config = dict(
    n_layer=12,
    d_model=256,
    n_experts=128,
    experts_per_token=8,
    d_expert=32,
    d_shared_expert=128,
    activation='squared_relu',
    moe_layers=[0, 1, 2, 3, 4, 5, 6, 7, 8, 9, 10, 11],
    router_score='sigmoid',
    normalize_top_k=False,
    routed_scale=0.25,
    balance_loss=0.00148,
    balance_bias=True,
    shared_expert_gate=True,
    init_std_router=0.00662,
    lr_router=0.00108,
    vocab_size=8192,
    norm='rmsnorm',
    norm_eps=1e-07,
    tie_embeddings='early',
    optimizer='soap_variant',
    lr=0.00482,
    beta1=0.95,
    beta2=0.99,
    batch_tokens=[32768, 65536, 131072],
    seq_len=2048,
    train_tokens=558300000,
    steps=8907,
    dataset='wikipedia_en',
)
Below are experts of layer 7 (counted from 0) of a mixture-of-experts language model. Rows are named router (the router's row for the expert), up (a neuron's input weights, with its number) and show model dimensions 0-255. Each number is 50 + 10 x the weight over its row's rms, rounded and kept within 0 to 99.
Before each expert's rows: a language model's description of what the expert responds to. This comes from a sample of Wikipedia text that the model never trained on.

# expert 63
Capital initial of a proper name right after a comma, colon, pipe or preposition in lists, e.g. , S(outhern), Genre: H(ard).
router:45 59 54 65 50 52 42 37 44 57 49 60 48 57 62 49 53 61 37 65 43 63 36 42 51 51 63 40 45 49 50 50 60 55 52 53 54 55 50 54 45 32 62 46 32 41 56 40 47 52 50 57 59 50 62 48 51 60 63 57 44 63 47 42 53 55 61 34 39 61 47 36 59 76 43 50 25 41 48 43 83 56 63 42 41 45 68 47 63 44 55 64 52 42 51 55 38 47 45 63 44 61 64 41 65 37 46 52 65 38 38 50 46 55 51 49 58 30 51 69 57 37 55 41 41 49 53 46 50 41 54 45 57 65 53 52 56 36 66 53 49 55 36 53 29 50 56 75 48 54 50 39 37 56 55 47 63 46 46 52 58 41 56 52 48 61 42 37 51 31 52 66 42 34 64 44 31 36 39 52 27 32 44 36 38 42 49 51 45 45 44 64 49 43 45 55 65 55 42 62 49 33 37 52 52 47 44 59 42 45 60 65 51 50 55 51 53 58 65 53 46 65 43 63 30 41 46 37 45 53 49 62 59 49 45 36 47 54 47 61 39 68 75 57 55 56 54 54 77 52 29 73 44 46 37 55
up1:40 64 46 40 40 52 37 46 58 51 49 44 54 43 52 63 51 52 40 57 52 47 60 49 61 51 53 60 46 37 41 50 50 41 39 41 69 41 54 56 48 35 56 40 55 30 58 52 49 48 31 56 48 48 45 71 48 58 54 56 45 52 36 36 59 41 59 51 48 46 43 52 46 49 50 59 28 46 41 60 65 30 63 40 43 53 50 49 51 41 45 46 45 49 41 59 49 50 51 45 49 67 58 46 48 58 52 69 63 17 44 56 53 39 49 50 54 34 41 66 60 64 52 48 59 66 70 41 62 50 48 42 50 65 55 48 51 40 63 54 53 59 48 46 45 56 50 44 40 37 50 47 49 55 48 62 52 42 62 48 50 47 66 49 37 63 52 50 64 29 44 40 40 49 68 46 51 59 48 44 21 43 50 35 55 48 54 55 46 45 61 28 56 62 60 52 54 38 50 38 40 50 54 55 44 18 67 07 60 47 53 57 66 43 56 50 59 40 54 49 51 56 45 55 35 52 66 47 76 65 31 66 47 58 48 55 55 42 61 53 28 71 56 61 47 46 50 42 59 47 39 63 32 46 42 46
up2:72 63 35 44 57 52 46 45 52 47 42 48 46 59 38 58 47 54 26 47 43 80 40 51 36 54 65 54 49 42 31 66 57 39 52 50 52 56 36 47 40 39 59 33 51 43 55 53 38 58 43 55 57 47 46 51 42 68 57 53 64 41 57 42 59 57 39 58 44 58 43 48 45 38 41 61 38 64 48 43 47 54 56 52 74 36 44 50 65 49 67 57 53 55 67 41 34 43 50 51 57 66 32 68 62 47 61 53 45 37 40 56 41 73 56 44 51 41 51 61 73 47 56 52 51 51 66 30 53 55 47 39 39 63 51 54 48 59 65 62 38 43 40 62 47 54 53 51 67 57 53 47 29 50 66 39 63 49 46 62 39 42 49 51 56 55 29 56 46 54 44 44 47 47 49 43 35 55 32 56 46 45 56 41 61 63 50 56 65 69 62 56 55 36 52 43 44 43 45 56 63 50 53 50 48 58 42 54 55 31 59 52 47 44 62 48 46 39 35 56 50 57 33 54 66 39 45 42 36 34 51 47 60 46 57 51 26 57 39 39 53 51 56 50 35 58 76 45 64 51 20 55 55 50 52 41
up3:54 60 29 54 43 45 47 60 43 54 40 50 59 38 50 49 52 55 46 55 48 47 50 50 42 51 75 35 40 42 36 44 45 58 43 54 66 42 48 55 57 43 44 56 43 41 62 42 65 57 43 57 57 57 45 45 64 36 60 50 66 69 68 31 43 49 56 63 44 31 44 45 52 66 57 63 54 52 53 43 45 31 35 46 48 40 40 51 56 58 36 63 55 55 50 65 52 46 54 77 43 62 45 54 51 53 39 39 57 54 57 55 42 42 49 25 36 57 60 58 52 54 55 40 51 42 40 46 42 45 45 38 47 37 43 48 55 43 47 62 49 42 31 60 60 58 48 46 44 52 41 46 29 61 25 57 65 61 56 49 73 44 58 47 48 33 57 48 36 41 47 44 71 41 61 65 64 40 54 44 67 49 38 37 62 40 51 45 44 54 50 57 70 41 49 63 49 53 41 51 41 33 52 49 31 50 51 52 65 40 54 47 39 42 28 48 48 55 47 47 43 77 67 45 56 47 49 42 52 58 44 46 54 54 47 33 48 47 53 44 37 64 66 47 51 57 62 68 44 35 45 73 61 40 73 37
up4:49 52 56 60 41 33 52 53 54 62 51 54 59 42 34 34 57 33 54 35 49 46 53 35 45 44 38 42 51 51 51 45 46 69 47 54 48 47 29 47 56 51 56 56 37 35 46 48 42 49 43 53 58 27 31 57 34 50 54 40 61 53 50 35 58 43 50 26 44 45 44 53 43 52 48 59 47 48 56 54 39 41 55 56 46 56 65 33 46 59 56 38 65 56 71 77 31 25 45 53 66 54 64 45 50 62 49 48 26 58 57 40 40 54 40 56 63 41 51 63 35 59 47 56 39 40 51 37 50 41 37 35 40 44 66 50 51 38 50 67 46 52 61 60 37 52 52 53 59 48 43 59 70 42 55 53 70 32 57 39 67 38 49 58 50 48 58 44 33 45 46 66 47 45 54 62 64 43 62 39 63 49 40 49 48 42 61 62 63 64 28 63 61 47 44 51 63 64 45 54 51 52 56 54 45 31 63 44 50 39 48 52 33 55 49 59 40 69 67 43 45 41 65 43 57 65 37 38 50 53 45 52 57 35 38 38 64 48 55 48 49 58 62 61 50 46 52 68 48 56 44 65 61 46 64 55
up5:39 21 75 59 43 65 48 48 57 45 64 39 54 49 46 47 73 52 49 56 40 51 56 47 45 43 48 42 59 56 64 45 48 68 41 41 49 35 53 39 36 32 54 54 42 62 61 58 35 47 58 60 62 57 53 49 45 60 31 60 46 55 55 57 40 43 44 39 67 55 41 56 62 53 55 45 43 38 53 31 54 59 40 32 26 44 67 45 49 48 56 54 49 41 53 56 60 37 52 55 60 61 55 42 75 42 58 40 52 40 60 49 53 48 53 49 59 56 54 48 51 58 54 74 54 58 67 53 46 35 45 38 64 49 67 47 48 63 45 51 69 56 48 48 38 49 41 50 40 61 50 42 71 58 60 51 49 60 39 54 52 75 47 67 52 74 53 70 45 30 42 76 47 41 44 51 56 55 46 48 63 55 43 43 30 40 48 36 34 48 41 40 37 31 49 53 45 60 69 58 51 45 46 66 58 54 56 48 58 51 66 55 55 44 50 56 65 64 64 38 47 53 56 45 40 44 49 57 47 43 55 61 41 52 52 51 51 53 62 68 47 44 70 47 48 57 42 49 46 52 53 65 47 69 44 74
up6:53 45 37 55 77 42 63 52 40 47 61 62 61 57 53 43 53 52 36 64 46 57 30 51 39 43 48 58 38 51 60 47 56 56 64 63 44 62 29 41 64 33 60 53 38 45 59 35 59 46 55 41 55 57 45 58 42 55 56 64 66 49 74 44 51 45 56 43 64 57 49 56 40 49 36 53 35 58 56 61 54 45 47 55 53 45 47 46 50 50 69 49 41 45 45 46 15 39 39 60 56 60 38 46 56 39 68 51 46 53 42 49 57 55 65 62 58 35 58 63 55 43 46 30 43 52 56 43 45 46 61 42 41 64 55 37 55 46 41 70 36 43 29 69 51 60 57 65 67 50 47 56 46 50 64 53 52 46 50 36 51 39 52 40 42 46 47 46 46 50 44 57 72 49 70 46 25 38 50 46 42 29 49 64 39 44 33 28 47 37 40 62 53 72 45 50 57 43 43 52 49 77 45 39 57 41 47 57 57 59 48 51 36 50 51 41 54 56 50 48 49 47 41 58 43 65 32 36 43 41 57 46 59 40 45 48 46 46 54 54 61 76 61 46 47 48 69 46 53 64 45 55 44 52 52 59
up7:36 51 60 51 38 34 51 51 41 77 56 53 40 67 51 52 36 40 48 48 50 52 43 60 47 41 66 49 40 41 63 60 54 33 47 50 68 27 48 62 49 48 35 62 53 48 55 49 59 64 42 44 41 45 51 44 45 55 51 66 35 65 51 40 49 65 53 49 35 40 46 50 51 60 37 38 54 52 59 34 67 51 64 39 40 64 36 36 60 55 44 56 54 50 67 48 66 51 59 52 45 45 76 29 54 54 55 50 47 39 44 47 58 65 19 46 59 55 38 46 37 51 45 39 66 46 54 48 57 54 48 56 57 60 52 44 41 72 48 47 72 59 55 48 51 47 61 54 49 57 55 61 42 59 48 63 38 52 39 68 49 29 54 69 64 55 29 55 67 31 56 36 43 43 58 54 48 44 42 50 52 48 41 53 40 56 50 51 59 54 39 62 57 47 50 66 68 51 55 42 49 62 43 42 72 62 14 47 45 54 61 42 59 40 45 57 55 41 44 66 54 47 47 56 53 37 54 33 60 63 58 62 52 58 58 47 55 51 58 48 55 50 64 55 57 53 36 46 58 41 41 61 41 61 54 61
up8:62 37 43 53 41 60 60 71 43 52 36 40 50 53 50 27 66 60 61 68 64 86 43 67 49 60 58 48 35 47 55 56 57 43 49 49 64 38 46 55 39 28 57 49 28 47 47 59 47 49 41 51 44 63 64 53 50 45 51 52 61 61 46 40 52 65 41 37 48 56 47 38 38 43 46 72 58 33 56 42 32 38 38 45 65 52 32 56 68 42 42 52 63 59 51 55 54 43 52 40 55 48 53 39 64 50 42 41 61 44 67 51 33 42 40 39 58 52 49 68 44 57 60 50 55 36 51 48 44 59 47 43 62 47 54 57 64 47 47 42 49 57 29 47 50 68 46 49 38 44 56 34 58 61 56 61 50 40 43 27 53 60 54 72 53 29 42 58 55 33 49 49 54 66 45 60 46 48 64 58 43 54 60 67 66 26 72 41 54 58 42 58 53 48 55 60 41 44 60 43 59 19 46 43 49 29 43 39 50 53 43 46 40 51 55 60 49 61 67 52 53 67 59 38 45 34 46 57 50 56 53 60 46 53 49 37 54 49 54 55 45 56 58 52 51 50 53 46 52 51 47 59 55 50 50 39

# expert 44
Line breaks, == heading markup and first letters of new lines or headings, such as ==See also==, Doubles, Links, Total, List of.
router:33 49 57 46 59 54 59 40 40 63 41 52 23 39 56 48 49 60 39 57 55 59 59 39 42 48 58 42 58 34 52 56 39 51 52 43 58 47 45 51 58 51 48 67 51 51 53 55 49 47 34 60 45 76 41 47 45 59 39 43 59 56 47 45 45 53 61 31 44 65 36 49 38 62 46 62 50 40 40 39 51 42 50 37 41 50 61 59 50 51 35 66 33 64 63 54 42 53 52 47 52 44 63 50 55 57 55 54 41 43 58 59 42 52 63 63 60 59 50 56 72 23 58 39 49 42 50 40 33 46 43 46 66 49 37 58 42 41 64 61 56 60 54 71 49 54 47 51 75 32 70 41 29 45 69 53 66 47 48 53 45 61 52 57 56 61 35 33 57 43 50 54 40 42 38 42 47 38 26 48 47 40 32 37 44 42 69 47 60 46 43 53 48 60 22 49 62 63 49 60 53 60 49 61 42 58 46 50 48 29 29 40 68 49 44 47 43 40 61 41 76 51 32 38 43 48 52 43 39 45 46 37 52 51 54 44 53 37 50 39 50 50 38 62 47 52 62 44 55 40 51 44 55 51 36 52
up1:61 68 43 47 59 47 48 31 45 54 32 47 50 40 46 42 68 50 28 40 43 46 72 36 67 53 49 56 55 38 42 50 50 59 56 34 58 55 47 54 58 63 46 51 43 36 48 66 52 40 45 61 42 58 56 52 50 50 24 30 61 44 37 41 62 46 32 56 48 37 42 36 61 57 50 53 45 57 62 58 51 34 61 52 61 44 42 66 57 58 35 44 43 78 47 60 43 44 40 53 54 42 43 59 49 51 53 57 51 52 34 54 35 31 61 55 47 40 56 43 43 47 66 48 47 44 46 47 51 59 28 53 64 70 47 42 39 53 71 67 62 54 69 60 42 38 38 52 56 54 81 52 50 36 68 47 41 50 50 43 48 60 52 60 48 52 55 49 36 44 56 42 40 49 40 37 50 52 63 48 47 51 47 51 54 39 63 37 50 57 34 64 57 38 57 52 44 51 56 60 46 45 42 48 52 51 41 47 49 55 47 37 66 48 39 56 62 61 64 62 48 68 58 39 49 57 45 50 49 49 58 18 45 60 45 48 39 43 67 39 45 46 59 59 40 70 70 50 67 49 64 42 56 60 53 31
up2:59 45 48 47 47 67 36 59 53 53 34 51 36 39 54 49 48 58 58 43 35 50 81 49 37 53 62 48 53 57 53 60 46 45 56 42 46 62 42 53 67 44 49 56 61 52 58 24 67 60 39 56 62 50 47 47 64 66 58 44 58 71 35 62 55 47 24 46 59 56 57 45 57 59 49 61 52 62 60 46 52 49 49 57 65 48 80 30 38 43 62 45 67 54 55 55 65 51 52 54 25 54 52 43 66 32 47 61 37 38 59 34 55 64 40 45 51 49 41 40 60 44 41 45 47 54 39 43 53 34 37 48 51 45 50 41 37 48 57 69 61 45 61 51 44 43 66 51 77 46 62 47 49 58 50 43 47 63 44 55 49 59 45 39 55 43 48 51 45 56 59 45 53 52 53 51 49 50 50 31 39 45 48 75 31 58 50 48 45 41 36 63 59 57 63 51 47 41 56 43 60 51 54 26 44 44 43 51 35 39 45 54 48 38 59 48 50 62 43 57 55 48 24 44 39 63 48 46 50 34 38 58 40 47 43 34 51 47 45 36 53 49 47 66 57 66 72 42 60 52 58 63 54 53 37 57
up3:56 38 50 48 54 56 48 34 46 28 35 52 42 35 45 56 52 49 60 70 49 64 60 47 40 34 45 55 51 41 49 41 47 61 54 48 58 57 44 53 44 47 58 28 58 54 52 57 35 52 46 45 49 45 36 40 58 63 48 54 71 43 47 44 40 57 47 45 53 62 17 69 54 64 50 42 38 37 76 46 50 34 50 30 48 48 57 39 59 56 58 49 56 33 38 41 68 51 57 55 53 36 48 42 43 54 58 54 47 50 53 51 38 44 66 63 57 34 57 41 42 34 48 45 29 48 39 45 25 37 48 67 61 43 46 65 44 63 47 49 55 67 44 46 45 48 57 35 59 42 61 38 54 52 40 55 54 38 38 54 44 58 65 60 36 48 38 59 46 42 63 48 52 53 43 58 46 48 53 62 49 48 39 74 66 52 54 60 53 52 41 39 70 38 49 55 42 48 59 41 33 77 42 71 41 58 55 57 58 31 38 50 57 45 56 49 47 59 48 42 46 64 36 42 40 51 50 40 46 33 59 53 31 53 45 47 47 56 40 40 53 42 50 60 39 52 65 80 52 50 43 41 54 54 63 42
up4:49 53 45 40 64 32 56 46 55 66 53 50 55 50 46 56 61 59 59 37 73 46 47 45 45 52 47 66 53 30 34 55 36 47 68 47 52 48 47 21 47 47 46 54 40 43 57 39 52 36 46 33 60 47 43 47 33 56 56 43 65 45 45 61 58 51 47 64 55 34 67 59 43 68 65 42 33 19 43 59 55 42 48 50 70 32 64 39 45 58 56 59 60 38 56 43 41 54 47 52 61 46 53 57 60 49 59 58 51 31 51 40 35 51 50 48 44 48 61 54 50 64 55 51 43 30 40 50 33 40 45 28 70 50 45 54 52 39 55 57 32 55 41 44 64 46 43 57 29 49 50 44 35 51 57 43 39 52 38 54 46 40 55 48 50 38 61 48 63 58 55 51 50 32 45 58 43 46 44 73 66 63 47 38 55 35 62 65 59 55 45 36 49 65 43 44 59 51 58 41 25 29 63 59 48 53 52 56 44 48 51 55 50 60 34 51 46 63 60 50 61 46 40 64 50 59 73 42 38 48 55 52 68 47 38 55 54 51 47 55 66 44 47 45 44 49 60 43 39 29 49 56 46 45 45 55
up5:69 63 53 54 40 55 54 43 41 49 48 53 31 43 58 59 43 40 45 55 53 42 61 45 48 30 57 49 35 47 48 65 64 57 44 54 48 63 51 36 60 41 71 47 43 51 47 50 60 53 44 58 56 46 33 49 49 46 44 48 54 42 64 49 59 49 63 47 56 60 37 59 52 62 46 50 43 60 58 48 57 24 52 38 44 70 61 63 65 42 46 49 52 51 39 53 50 58 41 46 54 43 57 48 42 49 38 69 51 48 65 50 42 50 54 51 53 34 46 58 67 66 62 45 54 46 53 26 42 35 40 36 52 41 36 54 45 51 65 39 66 59 45 48 48 55 49 38 57 44 64 58 47 79 49 27 49 51 42 46 25 36 70 50 53 59 51 42 54 43 48 48 51 54 45 58 45 53 24 37 42 61 56 37 39 33 51 35 58 45 56 54 42 33 57 49 47 41 46 55 39 46 44 52 63 40 48 53 45 43 58 42 45 52 48 46 58 40 43 63 62 54 41 29 40 72 50 36 34 22 55 50 45 54 67 48 52 35 45 36 64 54 47 62 52 47 59 72 65 58 61 39 32 24 50 65
up6:43 43 49 47 61 62 38 46 55 47 38 47 27 40 62 47 56 30 27 37 44 69 55 40 42 50 52 49 67 39 54 49 53 68 53 50 39 51 57 48 27 50 42 43 65 54 68 45 50 50 63 48 51 69 47 45 36 55 49 38 53 47 41 56 56 51 50 23 46 66 55 48 48 56 51 75 43 47 56 44 48 53 57 45 39 47 35 41 52 40 44 57 24 52 63 49 60 65 44 43 49 40 57 63 46 56 68 40 46 49 64 56 53 71 46 57 36 42 47 41 58 55 56 51 27 44 60 38 61 37 32 48 49 35 44 45 74 42 52 61 52 46 40 55 41 49 49 36 57 54 56 42 59 57 65 51 56 44 42 50 45 59 43 49 47 52 29 43 48 46 50 48 51 28 36 63 34 42 42 52 55 56 51 52 43 63 59 58 47 65 57 71 54 35 37 44 37 67 47 46 58 45 44 55 35 64 65 40 50 24 39 52 58 50 43 48 54 36 49 40 75 52 34 54 50 43 62 39 53 52 50 55 51 55 54 51 47 37 53 45 31 61 38 46 56 54 67 42 45 55 58 47 54 53 25 42
up7:18 42 44 41 41 41 52 52 57 49 42 44 37 56 39 45 43 49 52 46 41 43 37 29 46 63 48 43 50 76 61 53 44 29 50 46 47 50 56 55 58 35 44 61 58 51 45 64 49 47 53 71 58 81 56 53 50 59 44 66 55 63 56 35 64 50 48 44 38 50 34 34 46 53 46 64 49 49 45 41 55 46 53 37 47 61 55 61 49 68 49 48 36 51 56 65 38 58 64 38 40 59 57 59 48 52 65 51 50 39 46 52 33 51 68 50 69 72 46 64 53 33 51 57 45 43 57 43 39 47 48 56 52 62 42 44 61 43 49 59 38 52 58 53 42 22 55 49 56 51 33 53 58 42 62 55 46 62 49 57 55 37 41 41 53 56 40 43 63 52 56 43 51 42 61 45 51 56 41 27 31 41 37 56 46 52 64 64 73 54 70 66 44 52 37 63 50 61 60 53 59 63 57 41 51 56 48 38 47 47 59 35 51 45 47 53 33 41 41 47 59 53 36 57 42 44 52 50 61 32 42 38 46 53 43 17 54 52 58 51 48 54 35 41 65 46 43 44 58 29 50 49 54 58 38 57
up8:65 31 45 48 50 45 60 44 50 57 51 64 34 51 60 49 35 51 39 44 44 56 49 45 53 45 34 52 57 50 41 45 27 54 40 66 47 59 38 43 39 52 52 74 47 62 70 39 39 65 53 46 54 58 38 47 51 37 60 40 60 63 75 46 57 50 42 47 60 36 43 45 42 54 57 55 56 63 49 40 71 57 62 57 43 44 32 53 69 34 32 57 38 62 53 50 51 40 55 59 48 57 46 65 42 46 60 46 57 57 52 54 75 51 55 71 22 60 57 62 58 47 44 51 40 40 51 58 45 35 50 31 44 40 30 45 46 39 52 50 55 51 59 56 50 32 48 62 69 39 51 49 57 53 43 60 43 36 58 52 49 52 64 54 48 42 30 56 62 51 56 58 41 50 54 38 50 48 47 53 60 41 54 61 51 51 63 51 72 56 45 61 56 61 56 41 65 65 37 66 44 38 31 48 38 54 65 58 46 44 43 53 52 45 51 63 63 41 44 62 51 51 27 36 39 40 53 32 55 45 35 45 55 60 34 55 53 40 37 59 56 63 36 48 47 39 46 39 58 40 63 47 58 74 54 46

# expert 27
First letter after an opening quote or parenthesis, often glosses or titles, plus paragraph breaks and sentence-initial The, A.
router:32 55 45 62 46 65 47 36 27 60 46 39 47 50 48 58 55 54 43 32 63 57 57 49 43 52 52 53 36 19 52 43 51 42 52 37 51 50 39 81 59 47 44 67 45 49 47 52 71 69 47 53 40 43 59 42 39 58 34 39 51 54 58 29 37 33 58 32 52 53 28 22 45 61 51 52 43 47 51 46 66 76 53 49 48 46 58 30 39 61 68 56 22 75 52 53 54 48 44 54 45 45 37 57 59 47 49 41 47 53 55 53 54 69 50 36 47 46 49 60 57 35 55 54 58 41 45 60 43 50 27 64 53 51 58 54 38 50 61 55 39 63 53 58 35 58 48 50 57 58 48 51 52 43 50 47 50 60 44 53 54 51 62 63 45 58 44 45 54 50 43 49 55 46 54 52 54 50 51 62 42 41 37 41 35 36 53 48 48 39 43 66 65 35 51 45 38 67 47 67 46 71 61 60 50 58 48 51 36 55 65 52 63 59 48 63 49 67 63 43 48 53 36 52 30 50 47 55 60 48 56 46 47 44 37 38 56 42 51 46 42 59 68 64 42 48 64 65 43 54 45 39 51 51 41 45
up4:56 60 70 46 47 28 45 46 58 46 64 54 51 56 52 45 45 32 53 53 49 59 72 49 43 33 61 36 44 53 37 54 54 69 65 29 53 57 54 58 63 49 49 34 37 54 63 39 61 61 48 62 62 58 54 47 48 59 60 39 46 58 62 55 41 66 59 44 46 50 51 47 45 63 54 24 36 56 45 41 67 46 41 68 31 52 50 48 41 48 55 56 42 56 52 42 33 73 53 55 56 52 70 46 49 70 39 45 47 51 56 56 61 63 51 61 62 53 57 33 58 41 48 45 61 57 50 62 32 41 57 66 30 46 41 58 36 62 58 50 68 54 47 56 72 51 63 50 61 61 54 43 56 56 67 57 43 35 45 51 60 48 57 43 35 43 68 48 40 52 50 54 45 61 59 45 51 55 63 60 63 47 49 29 48 43 47 50 44 58 55 47 57 53 59 56 43 54 58 37 54 66 42 48 50 68 63 46 48 62 37 57 38 43 57 55 34 51 58 64 51 53 40 53 57 35 42 32 37 39 52 43 47 39 64 40 44 37 50 48 29 61 55 66 36 49 45 72 59 50 66 26 53 48 40 42
up5:53 58 37 47 54 49 55 34 37 51 36 36 43 50 43 59 59 49 52 29 60 62 42 58 42 61 56 62 64 43 70 58 70 42 27 57 44 45 31 71 50 58 50 57 33 67 52 57 49 65 65 46 55 49 37 52 55 52 48 48 41 55 77 49 51 44 37 43 27 45 53 55 56 50 49 55 48 41 55 41 53 42 67 47 32 47 56 51 41 50 59 53 35 38 54 45 45 28 54 64 63 70 39 56 61 64 55 47 54 34 35 61 43 47 30 52 40 52 54 61 67 36 45 69 62 39 56 50 31 35 58 60 55 60 63 39 57 43 39 40 32 47 55 59 60 62 45 41 69 37 25 32 63 46 44 49 42 70 40 60 52 50 58 47 61 55 62 30 39 45 53 39 57 43 57 50 39 48 43 58 45 44 46 54 52 48 50 57 47 70 57 58 50 51 45 60 65 51 59 50 55 46 45 46 44 54 35 49 47 43 39 51 45 47 45 52 36 68 41 42 59 44 53 54 68 39 53 54 62 46 63 50 52 35 58 52 62 59 46 34 40 31 47 56 40 50 53 63 47 50 46 40 51 69 40 54
up6:63 62 63 47 44 57 51 30 54 45 46 38 63 52 44 66 59 53 43 41 70 47 55 45 43 69 43 54 56 58 25 54 53 46 64 49 41 53 56 41 69 47 35 44 62 39 51 43 48 57 39 49 43 60 52 46 50 44 32 44 62 60 59 47 50 33 54 34 38 62 41 46 48 41 58 77 45 45 59 58 39 60 66 51 44 47 64 43 48 65 43 62 45 68 56 30 67 48 43 48 57 46 36 52 59 58 52 42 68 38 51 35 48 50 36 47 58 37 66 45 61 65 51 52 40 47 47 55 55 65 39 64 38 54 42 52 54 61 64 55 55 60 40 60 41 55 59 39 49 55 50 57 59 50 32 44 55 81 57 66 53 70 43 59 54 34 67 52 67 29 43 48 64 54 46 41 51 55 53 66 47 44 54 64 35 43 57 69 58 47 35 62 53 47 56 39 46 36 53 65 63 53 50 62 43 46 52 41 41 39 55 31 64 43 49 54 40 45 59 48 45 57 44 52 39 54 39 56 41 53 49 47 44 44 45 31 42 60 26 32 49 57 35 54 48 59 58 54 57 53 59 39 47 49 45 69
up7:55 57 52 25 50 72 51 43 40 40 72 44 40 46 54 59 50 53 57 56 46 56 41 33 64 44 48 45 46 22 59 54 54 60 66 58 42 62 49 55 49 45 67 42 34 44 51 54 46 56 58 38 62 54 67 63 64 52 53 52 49 44 52 41 38 56 58 42 53 46 47 44 54 67 45 65 54 54 60 52 44 71 56 45 48 53 59 44 60 58 40 46 45 56 53 23 52 34 47 37 54 46 43 60 41 33 36 39 58 51 56 63 59 46 60 54 50 44 43 72 51 28 49 55 42 43 56 45 42 51 30 44 39 44 49 45 58 57 47 39 47 42 44 45 28 44 50 38 46 45 49 35 44 33 42 51 41 49 38 45 48 34 44 58 53 54 55 35 51 36 67 44 62 69 51 75 27 67 57 66 45 39 60 46 44 26 56 49 38 74 58 66 58 35 57 68 50 50 38 37 45 57 66 50 52 39 48 49 54 56 46 43 52 72 63 49 53 58 56 43 48 36 57 39 41 54 55 71 51 59 55 51 54 62 28 46 41 57 67 49 59 41 62 55 59 54 66 49 52 46 38 54 50 39 46 55
up8:53 43 56 53 40 41 54 42 55 43 42 35 51 47 41 43 29 37 34 61 49 43 38 41 51 46 48 63 59 41 42 54 62 43 52 51 48 50 30 75 36 51 71 68 54 55 56 50 53 57 53 56 41 51 42 48 44 53 46 48 63 59 43 43 40 45 54 49 51 32 62 40 49 49 51 62 43 62 49 58 40 55 41 44 54 38 56 56 62 59 59 57 34 62 49 49 51 49 43 68 45 53 38 45 54 52 59 39 37 45 42 61 48 55 45 56 50 41 54 46 48 40 63 47 43 27 70 43 58 45 44 68 61 60 58 47 59 34 49 53 50 64 64 48 47 52 59 60 68 55 30 40 60 65 47 55 58 53 25 70 50 59 51 59 60 60 43 41 52 62 38 52 66 54 47 40 36 45 64 45 57 37 56 48 42 51 38 35 60 43 68 46 54 35 31 54 47 60 48 56 56 74 37 48 53 48 49 64 35 40 71 60 58 49 36 49 38 41 58 44 52 49 25 13 34 62 42 69 52 64 37 53 56 43 50 59 45 42 60 41 50 48 62 61 58 53 51 44 58 37 44 68 52 61 32 42
up9:42 65 52 65 47 49 53 28 46 61 72 42 32 49 44 38 36 41 34 32 48 69 61 44 41 51 53 63 50 43 50 29 58 47 67 41 44 64 52 58 65 47 48 59 56 41 54 54 44 53 32 53 45 54 54 37 37 59 49 39 49 54 58 42 27 65 50 45 52 38 40 48 33 57 48 45 31 43 52 33 51 50 31 44 62 47 41 45 55 41 57 45 45 82 42 51 49 48 59 46 37 40 35 56 68 46 44 52 53 55 63 43 33 48 61 64 64 46 51 48 52 53 35 59 47 46 47 38 45 63 25 65 47 56 65 62 48 57 68 51 61 51 56 58 55 51 40 54 53 48 73 55 74 40 69 45 69 38 44 59 46 45 53 47 58 47 46 55 48 57 40 55 55 33 51 54 33 45 61 53 33 50 43 38 53 48 32 55 38 50 33 57 55 47 54 58 35 55 67 55 36 47 34 58 47 50 50 48 55 26 54 39 50 51 45 42 58 47 58 49 41 40 43 41 37 43 55 42 54 67 40 49 61 66 44 38 46 46 52 35 48 53 57 64 50 62 41 48 56 52 60 53 38 41 74 46
up10:43 53 31 52 36 72 53 29 33 52 35 44 48 32 51 34 49 52 39 38 46 63 43 46 55 60 36 49 31 43 55 35 53 57 60 52 35 60 47 65 50 51 29 68 46 54 47 50 49 57 48 36 46 52 53 61 50 44 36 51 33 57 69 63 29 53 36 61 47 48 38 55 56 58 60 58 52 49 34 43 54 58 46 35 50 42 47 58 49 46 47 47 36 66 36 42 61 50 48 54 57 44 40 58 61 51 48 61 64 53 50 52 36 67 44 48 44 72 74 73 60 32 58 61 46 51 36 54 52 48 38 46 52 63 40 43 41 40 53 48 48 54 39 59 52 43 50 46 46 67 59 51 68 49 49 41 56 40 51 44 47 73 48 70 54 48 59 32 39 54 43 60 71 44 51 50 61 56 54 67 45 49 45 56 44 55 57 43 47 56 56 29 35 43 61 49 41 56 68 50 66 56 60 62 35 45 53 58 43 40 50 51 64 51 53 56 28 69 44 40 72 62 53 56 32 63 62 45 51 52 46 71 36 42 40 54 55 44 39 45 56 46 51 54 28 45 46 49 61 44 57 51 59 52 44 47
up11:52 44 47 54 45 55 49 29 52 60 33 50 68 63 68 43 53 67 39 30 45 47 48 51 41 60 46 39 52 38 55 54 41 46 46 38 88 58 52 50 50 46 57 55 49 46 46 57 55 51 59 58 67 38 47 45 44 71 48 37 43 37 63 30 60 50 55 48 51 67 53 64 52 33 40 49 36 62 58 57 53 52 49 60 47 57 29 59 28 46 37 63 60 50 46 59 61 54 59 58 59 52 59 55 47 43 46 50 48 64 51 45 35 52 56 48 56 49 44 55 59 42 57 31 51 48 50 48 52 42 59 55 60 60 44 64 41 52 59 55 52 63 57 61 47 55 60 71 60 71 76 42 62 63 49 51 59 37 47 62 37 43 41 51 57 37 47 49 52 61 35 57 54 19 41 47 59 59 66 29 52 47 43 38 45 31 49 56 43 44 49 60 29 78 49 52 55 72 36 50 71 61 44 58 42 68 60 44 37 61 51 65 49 51 51 47 55 44 38 53 59 45 53 41 39 55 61 41 60 41 57 52 63 50 50 50 55 50 48 42 56 58 62 54 61 53 58 51 30 48 53 34 54 42 49 56